Weights of a small mixture-of-experts language model, trained from scratch on English Wikipedia.
Size: 11 layers, width 256, 50.9M parameters.
Experts: 12 experts in each of 5 layers, 1 pick a token.
Below are experts of layer 5 (counted from 0) of a mixture-of-experts language model. Rows are named router (the router's row for the expert), gate (a neuron's input weights, with its number), up (a neuron's input weights, with its number) and show model dimensions 64-127. Each number is 128 + 24 x the weight over its row's rms, rounded and kept within 0 to 255. Numbers have three digits each.
After each expert's rows: "gets" lists some tokens that make up at least twice as much of what it gets as of all text. This comes from a sample of Wikipedia text that the model never trained on. Tokens count by the router's weight.

# expert 4
router:109142108141144156162085096137149147146149158138150113172109116065135155159111135121145132097094093047121151113132144132086124125160118134134134121153127128086142106120145104140071097164112158
gate10:154132151129149141135123121089182157170128140115101087144128141131102100157115110186089121141124164133137103071171153162132142108107084085094151194124135116134145095082065148139077069176135124
up10:115112144131103143125106078137148112125131096112146165129126126096096123123108089113141154126150131146097178109133110133130091112130190177114139123139187108082164099140155139134103130119109072
gate11:126131149124212129141177141141102135157161149130120113110122129092088129085118146142122091157133096152093112149161110154120116142167156152150128138114155145112172063124112115113112141160154156
up11:154146136098158110139074147138124129126140082120133125107115142115145154150118157077124097088160137142133141145125133154156153107160148098166126122135142090146147121116172107162147066139134133
gate12:098104155119148149140122135114094124163124152137106163146169189105128147161157137111146118132090102143141112116168129132128111123121160110106143107161110174110115141142116116108105127126143220
up12:136148094129093167139103184110110123101120162099095131098184094126164126118149121110121128144113176115187105151156159103129112143166149169075112178116139131111108115124109150113169126167121147
gate13:144118145131116116085115094139133116110154123127127166130116132153082126130118113135140150143121129098106172115137145157120118129159106183149136097152096098096169126166135136094101105156165133
up13:124145113076088091139114102128098077153135107136127131158125125104127144111120116127141117102126125147135175110125169116156138125171139140149115117183125101153134087082134112143152103136129110
gate14:120155137123137122147133136161151147116138124165162142150119142103182130149098138143117106117081156131118155101127112171119089097138145136140118148093134110136096121104086112160121084150126132
up14:110125106137128144147159153138132095123135128176185100126135113142173082120120098131141117118105113153117151094088098135109118113138161167110111152137170109162123106149138163144151137149130129
gets: "-", ".\n\n", " |\n", "\n\n", "\n", ":"

# expert 3
router:127074126098120125124119128109108116143127116137125120172156059121160122131104098142128152124124112093112120105163120111143111122118123131118088120113109150145115120155127106108112087177151118
gate10:157124093137152144115110104102097117171123107098119118130086170141130160136151134123148157147122127162061097139111110154120085147098112153141116131152098138184100113103147129110159099149125153
up10:167152089130124111068117165111152120110101074154130117101126088156141104154153117126140137132189146149118104137136142071118140135167142130118136112148109157110148092126083090105152151122152131
gate11:157113094094076104160131110075161116160110137142148129078126126178145132155115126121070099126126120091089141090140143116135142184133136125084095136131158159084130140145163125129164123161132151
up11:134077133059114139090147117110130106120104123112108145156104153157120169123141141129194139132103132146122118131116100152126123144107146147155131147088150114127127111145123132130113097149116151
gate12:136121086117121121136166124152091099103137158182094129137152113143112106149126113128134110130122143122136134081127080121130117095161101096152115119134166196101132135175125082155151129123139110
up12:141099167097125129101054115117125124121109127113159155119137127146137135172119132136131122171132105124136135140158087150125120115140168122163151164152133060106162120132129139149083111141139120
gate13:109113147144119138143134121137148084115109132138154153129098152133134098087073141122150113108098163139143125067157108090129131118149135165166136171122136145088121154123101105159135091137145139
up13:135165114139105145134096139067150135147118133100110148104142086118113124131125120120176077120120142132144086133149124140146133088121110146112141151110129126132133163114164094093151108134115131
gate14:162122120104105134082101123124135132162123141141151138115173144130152133169159121141148137131112134130173117160106122117111160122126125092108103140145119176084101097098118128130138117126128125
up14:141116129113159112122134126126128081136137113102133156061154169107113084129112137084184153154150122105118053168123111154164163112112095164124149111108129107147122165112111152072141107122153134
gets: " the", " a", " an", " The", "The", " A"

# expert 10
router:127140128124142155122103134163118180152163112146127089154160139117110134201155159169122130120146162100102119154090156159157154149107114159134153124150108153123112114115140154070086150139163138
gate10:083101120143140128153113148149167141111126126144122109127139135143085150129125128155132100122131136178097146151108151115116128154086136085115119108154115084127134106132171154123090120149129142
up10:132179104127081144054168091127136159118115094152131149143131111086123164083119105143163097131096132114141147154134158157109149153133123142178143142156129111180122169166129123127170142149121101
gate11:148100119129119149159117121126114141097146154150117082188161126124122141166100125140147135146125119124137099124165111127103131103129131153095158135098093100141131135109109096090184126133088141
up11:145151180114175127159132164121149114144098142144115101104117105143104169150144152154129104122095093088143132122125158102091113112175130077123185170113135103133134147139111133111145145113131107
gate12:159119152087156123173163099139134131160150131122141128108147099111154157132103145115131137177110152118123104129094082149111176164123135160143134122189125140104133134135136097119146192084146143
up12:113122123140159146144073089126180100126106101140125094107141130149113119095108073152116087116124127161108148118142127149170158136138123132119175128170150134119125108134152148113156132109124114
gate13:130089179138105150127108148144097126134139158102094134156116099110121107115096145175123123150142108127084146114144153134153112166093166111157158149109111124118176128121118119104144129156087116
up13:132126085109107124139163153137108112111085103155157148120121115151134132147075150154180100135138157145105128105119119156114144129108159135130146156118134139149125139101143102123109131065130127
gate14:133132131113101125137188114164129153071138105114112144085175089094157107130127116110083113145127153087129118152091120158157146156121149138131134143145096100132077141122155157127096162047103152
up14:144176144094105165118161101133108155126098169111158122100077137143082138154125121127114134130174133144124136091131153126142097136138130097131163145179140114124158115110105121164123088123143127
gets: " and", " to", " that", " which", " or", "'s"

# expert 2
router:154157126136126124167123127140129170174132157165183134162151124131136147100118119168134122092150149082134126121108065116119148119150162175102153172070116133140120131142110154113100122138130127
gate10:138086101153120124121161090096130141146151180148158133130118063126116122157141105115138101165169096173097123153145153156125142109111094152131122146163096088129123112110148111089149141143072124
up10:150104157138130140093162098129144138118144130128107129150147143106127112172111076152167135129131189085142121123109155077116126120111105132114145174123158154141094108128120094136145155159143103
gate11:089101124092127133143123149080133182139135150168158077146133138123151140105130126131102125089101134111143138124114096140140136136155147097107114129132096125127191052083125101190113106137135085
up11:114111119090127125134121175107096135153155084123167107098120137140147109154099102170148116097143135129140152083115140127189159129139158150115133178123135144140121142150113119154101100137147094
gate12:091135122127133127085144136113109144134142142179095075060142104164133158161134145125175162150129147183156088100130122137141115135144124087121101118131113183124139099098170118125133178141177118
up12:118085137145139127190093103098142109116139123122142119117098126148131130096133088109145142122145117122100131108116136116112129086157170128132138075109112104099115125147110153141080127151194125
gate13:161154145133131149172110112152160090137177142185104109174138120126169085149154161105142122137135138107127130148197103140126134123117121138085115123126162127120147103104124129120157105127152164
up13:145135125102129126123096139124158147153093145137132156111175089161100120189129154157110085075088074114111145168177128164114134204139122120127134130132132140129146137152126136132104099153140106
gate14:098142172154173135107097122137138160150116120124105163140163139188145119140179141131117138133118135149132108140123137188104078153160075132166123128085121129142153135094120116085145166148104125
up14:186119139122164117146150145120116092147117105121170133150122109118159129130127105114135158122075114122082175108104133162095080122154120138095101118113126099099113141116173135114113141143124101
gets: " ", "201", "200", "202", "199", "198"

# expert 11
router:141123136113125117134097102135193080113161120120120086116053129110083109122138133127131115155098122112150117156136124136127108128109122123150123128107105141109165141114093130111118106130075114
gate10:106118126130123113100160106145138124123155148103140142126136086108125142135095132113115123111129130122121062112115117116110132119128187116145133084130106111110146109102100137144108101087162104
up10:144142120164090136107082144155153117147130144118144114112159142195156162163114097110145134109172128110143143150161185085112096138119124121127090091089137115129104124152103107102125114156135142
gate11:129152149150112114140110102115129165149109139095134109140145080102146173136161148136117095152161107140111090130113153094123103118153144109118122154152122091111082118173139121119156114097112164
up11:136108147097115113145119136120130102124136092104156167148105140138055154133132108141146136117102103126132107140113126162144165160092122151093129126123153120088128157115118129152126077129129124
gate12:132118150161141135116116123111156135141133139146165122132161149100127118102109108100144124127086072160128166122134159129103149096083170097100133075120089110122099101102148092142112160114151125
up12:154125151129103090129173146131110116139114156158070106161162144099166139139117097155168117113128110168091114175190096160165121160138152111140127135136120096133082122104133112147136160127114120
gate13:114110129112102159102141062140135153153102148153171103099143102106108081110081157154141115155102173118158131105142125139135127098131150124157105105122109113095164150101093146122121114130104098
up13:139137092126108109161161100171152108138113094127143091179139077129103128139161183087191113088111120171128076114134089131151142151169133111121126144118133116131119103128124126120129104093113122
gate14:118106113103161170119162090144146144092154090105091131119139140122138143109121151168139101132115162113089095119168123131155129171113126100125148144108068136170165090134144164129106115132136100
up14:132106112159142136152105150141125104113093169117132161126153118117136118156177165131156108133101081140167157152117113120095125112172158116115132131125088127090088106128123121125187133078077152
gets: ".", "k", "al", "o", "j", "in"

# expert 1
router:116148170089114131145123109152117095115156149121147154158130112124103169110111122116111116117091118061151133135115141127119105133136144154117131111107136131112121134108107152139138121120119117
gate10:075158114109133129134171127111098111097126127095126153093095116098101155106130128170142086126134095145156154149120105159149128104134104144151115159123155153149077135138128185174135106116135122
up10:158125136119114130164097091080093135112145128137160128141150112122137102125147121123095162109147090113091144111087134118086125136112165141102119144120109102109135126133115127130142109166122157
gate11:116120130179129095124108138100141109104121109121102130126162149130124111134129136155111129117109077092142161110097117138135118081099160148145161127056136097138176093099131158140151179136139092
up11:148125106129140128140138109155097112127139094120105122109099142113156147129096097120140114169106159142150112108116134146124118185119128117123107112132128153132082126118096128129124125142126143
gate12:116112119171133121100111180092150158145149142096134078136134134134128105129167111138170159149133168123102093130175126111159133120117120112179124182143145129124161126166164160127139127156110103
up12:147157130130138169146137143149146130168142135127139141139134148113133119090116133138138126145141147123174086159143111122109126107150129114126153143149169143152136158139137100141145162173124149
gate13:128133147123141143151123092108135130118111124114145134171160120105168124154137139145119138138149171140115113148103145098126160116138118125079120117101124099094160149141142055100122151143111131
up13:167108124116119121119105136174152152144134121151135110118087163107146153141125152113103139119119090125096174122137089167167134163118108133112077096088147127127140120138140158169149126142108106
gate14:110146136100155139140147085152131128102138121159117152107110122135102142090169133111170128101144166101084091141106074133158144156147130126141150129135089154104149152118106147094121116133115126
up14:103142140129140113084094130155115132106108118131120149136151160134154164114125129116158129111145132132067122134131126098095094123127108068149117152106148105133146121153142168090101107151179112
gets: ",", ".", " was", " is", " (", " were"

# expert 0
router:123095122164149148107117145095173116126131140115157141121125123104127137092104104104112145099155139112127120103091143163101135138107128184126150086121165149093132113084124163116172115106137134
gate10:158134102162177119166111130145109101121115141124143106162076142098099107083151110120137150112120140118127117159122154136105165081097142102125113135129088127167136130095152154079131134176144150
up10:105101131112101138117149114182148128124117163112129076136082127141145130178123122155148090119127096144135147105143087125123121141093140143132083121159105127133135118133108104104126174078104128
gate11:155135111157152119141134143101169170138117138095111135094105131150128179118127133120136136108137073143062170156109135097121104123166111092153133121119090111128108122155137135130130113120107121
up11:122153146119125129092102111106105117140144148142144110115149132147153098154120127115123172171138121111145144154172110168127102119116112134151140107103125141115143117058095151144100103119135056
gate12:132154119117119116086127118087098137098185141120151167148068126121129109154119155128162093128101120143133129106102097099129165149127117077153129138097077118145137102099144166115114133136146112
up12:150121188086165136143101144133133098089112130121129084157104145121122092149102125158123147133148149143110099132128089093112164135079125106152134193124138138147166083110150129133109129069113112
gate13:182121096169133111160136120097106132100135131133123126167114130081109142144122161085090132167155067107126138156052150125089136120132145112123132135146101118118122133096158159134156130153167173
up13:167141156150130080152147112152130154084153175122131104113136095118152103088117110141139125130127109118107153175110113145096108133090116178150140112115166101154149148136153131141135147133121131
gate14:120144095138114095201101171131151137131157127089115177172146115090094100134117091103133117092100081107107127179127112142170158113133132098138144096114113131067118108157142098153143095137101166
up14:144141103122116154145132128123147102129136153149097140107120087081107087084141103138159080119139147142127097094102082114107135139161127142137134128116076125099122159082138142133091153126171098
gets: " |", "|", ";", "\n", ");", " —;"

# expert 5
router:146157135175129120140138088109156169130150143121181132164106142089141152118147140149140104107123111163111107172143125171152120138173133158138117120106112114131100096130130142095166130100142118
gate10:170157155117152164116109122119109077129155093109098130140139105136127146144134099132082111128076139147122123111143119100137124109096150119115165087110105157141124103122175103090120093147137142
up10:145119103089116158139093143090115177126121115103153100144102146122148119105112135102111136146125109127105092127114139110105151141121167119126144090089118150098094133111144105142087115100169136
gate11:104160142112101125147139137138119082151112132175136100139165117146140106118134102115139090121133113158111122154139124101153113161131142110062098126100111113109163131169155097113137156112164129
up11:127113096144121164158102137067156079116141130125157124126126128148114131105129115091126123131138108087132124137081123127123152107125143115168130093104103123060127146131122098138200132083107113
gate12:140121114145127161118137126092131175131108207119128165122132165131121139127104131136147083115152082109111089124152080136103156096134077117134104143110096110130102037133139112147127156129148105
up12:127125158100146087095137124066140116132091158066103154124103155143093097068115116099127105116088159180113117139132097161066085128140105128136100142154129117140095143152110116097119133130098118
gate13:145125121134118126157116130130160102106166094095157122128129124144159147128132107102101146117119114127114125084144127046089119112148148131108175072140156104088151137121104080062138103124113098
up13:144149136102145179108161079117118141124163119113137125126105133121132140099136107154150128135127167106119104135124135113119147154123109126115062187169109123173137129178118115132114128151120160
gate14:159103110151128114189158134102134087109146167130122150153126134160167130122139165128155138124146132133112146133124111125097130128136129114129135109120161102135148106145091119139120166143095151
up14:104139128108117152154129134156145156112112120103138122117146140104109124091119090166195123087163146097134105175134133129102134111101095125124107143120128121076160108144170127161105158120145128
gets: " in", "–", " of", " on", " at", " from"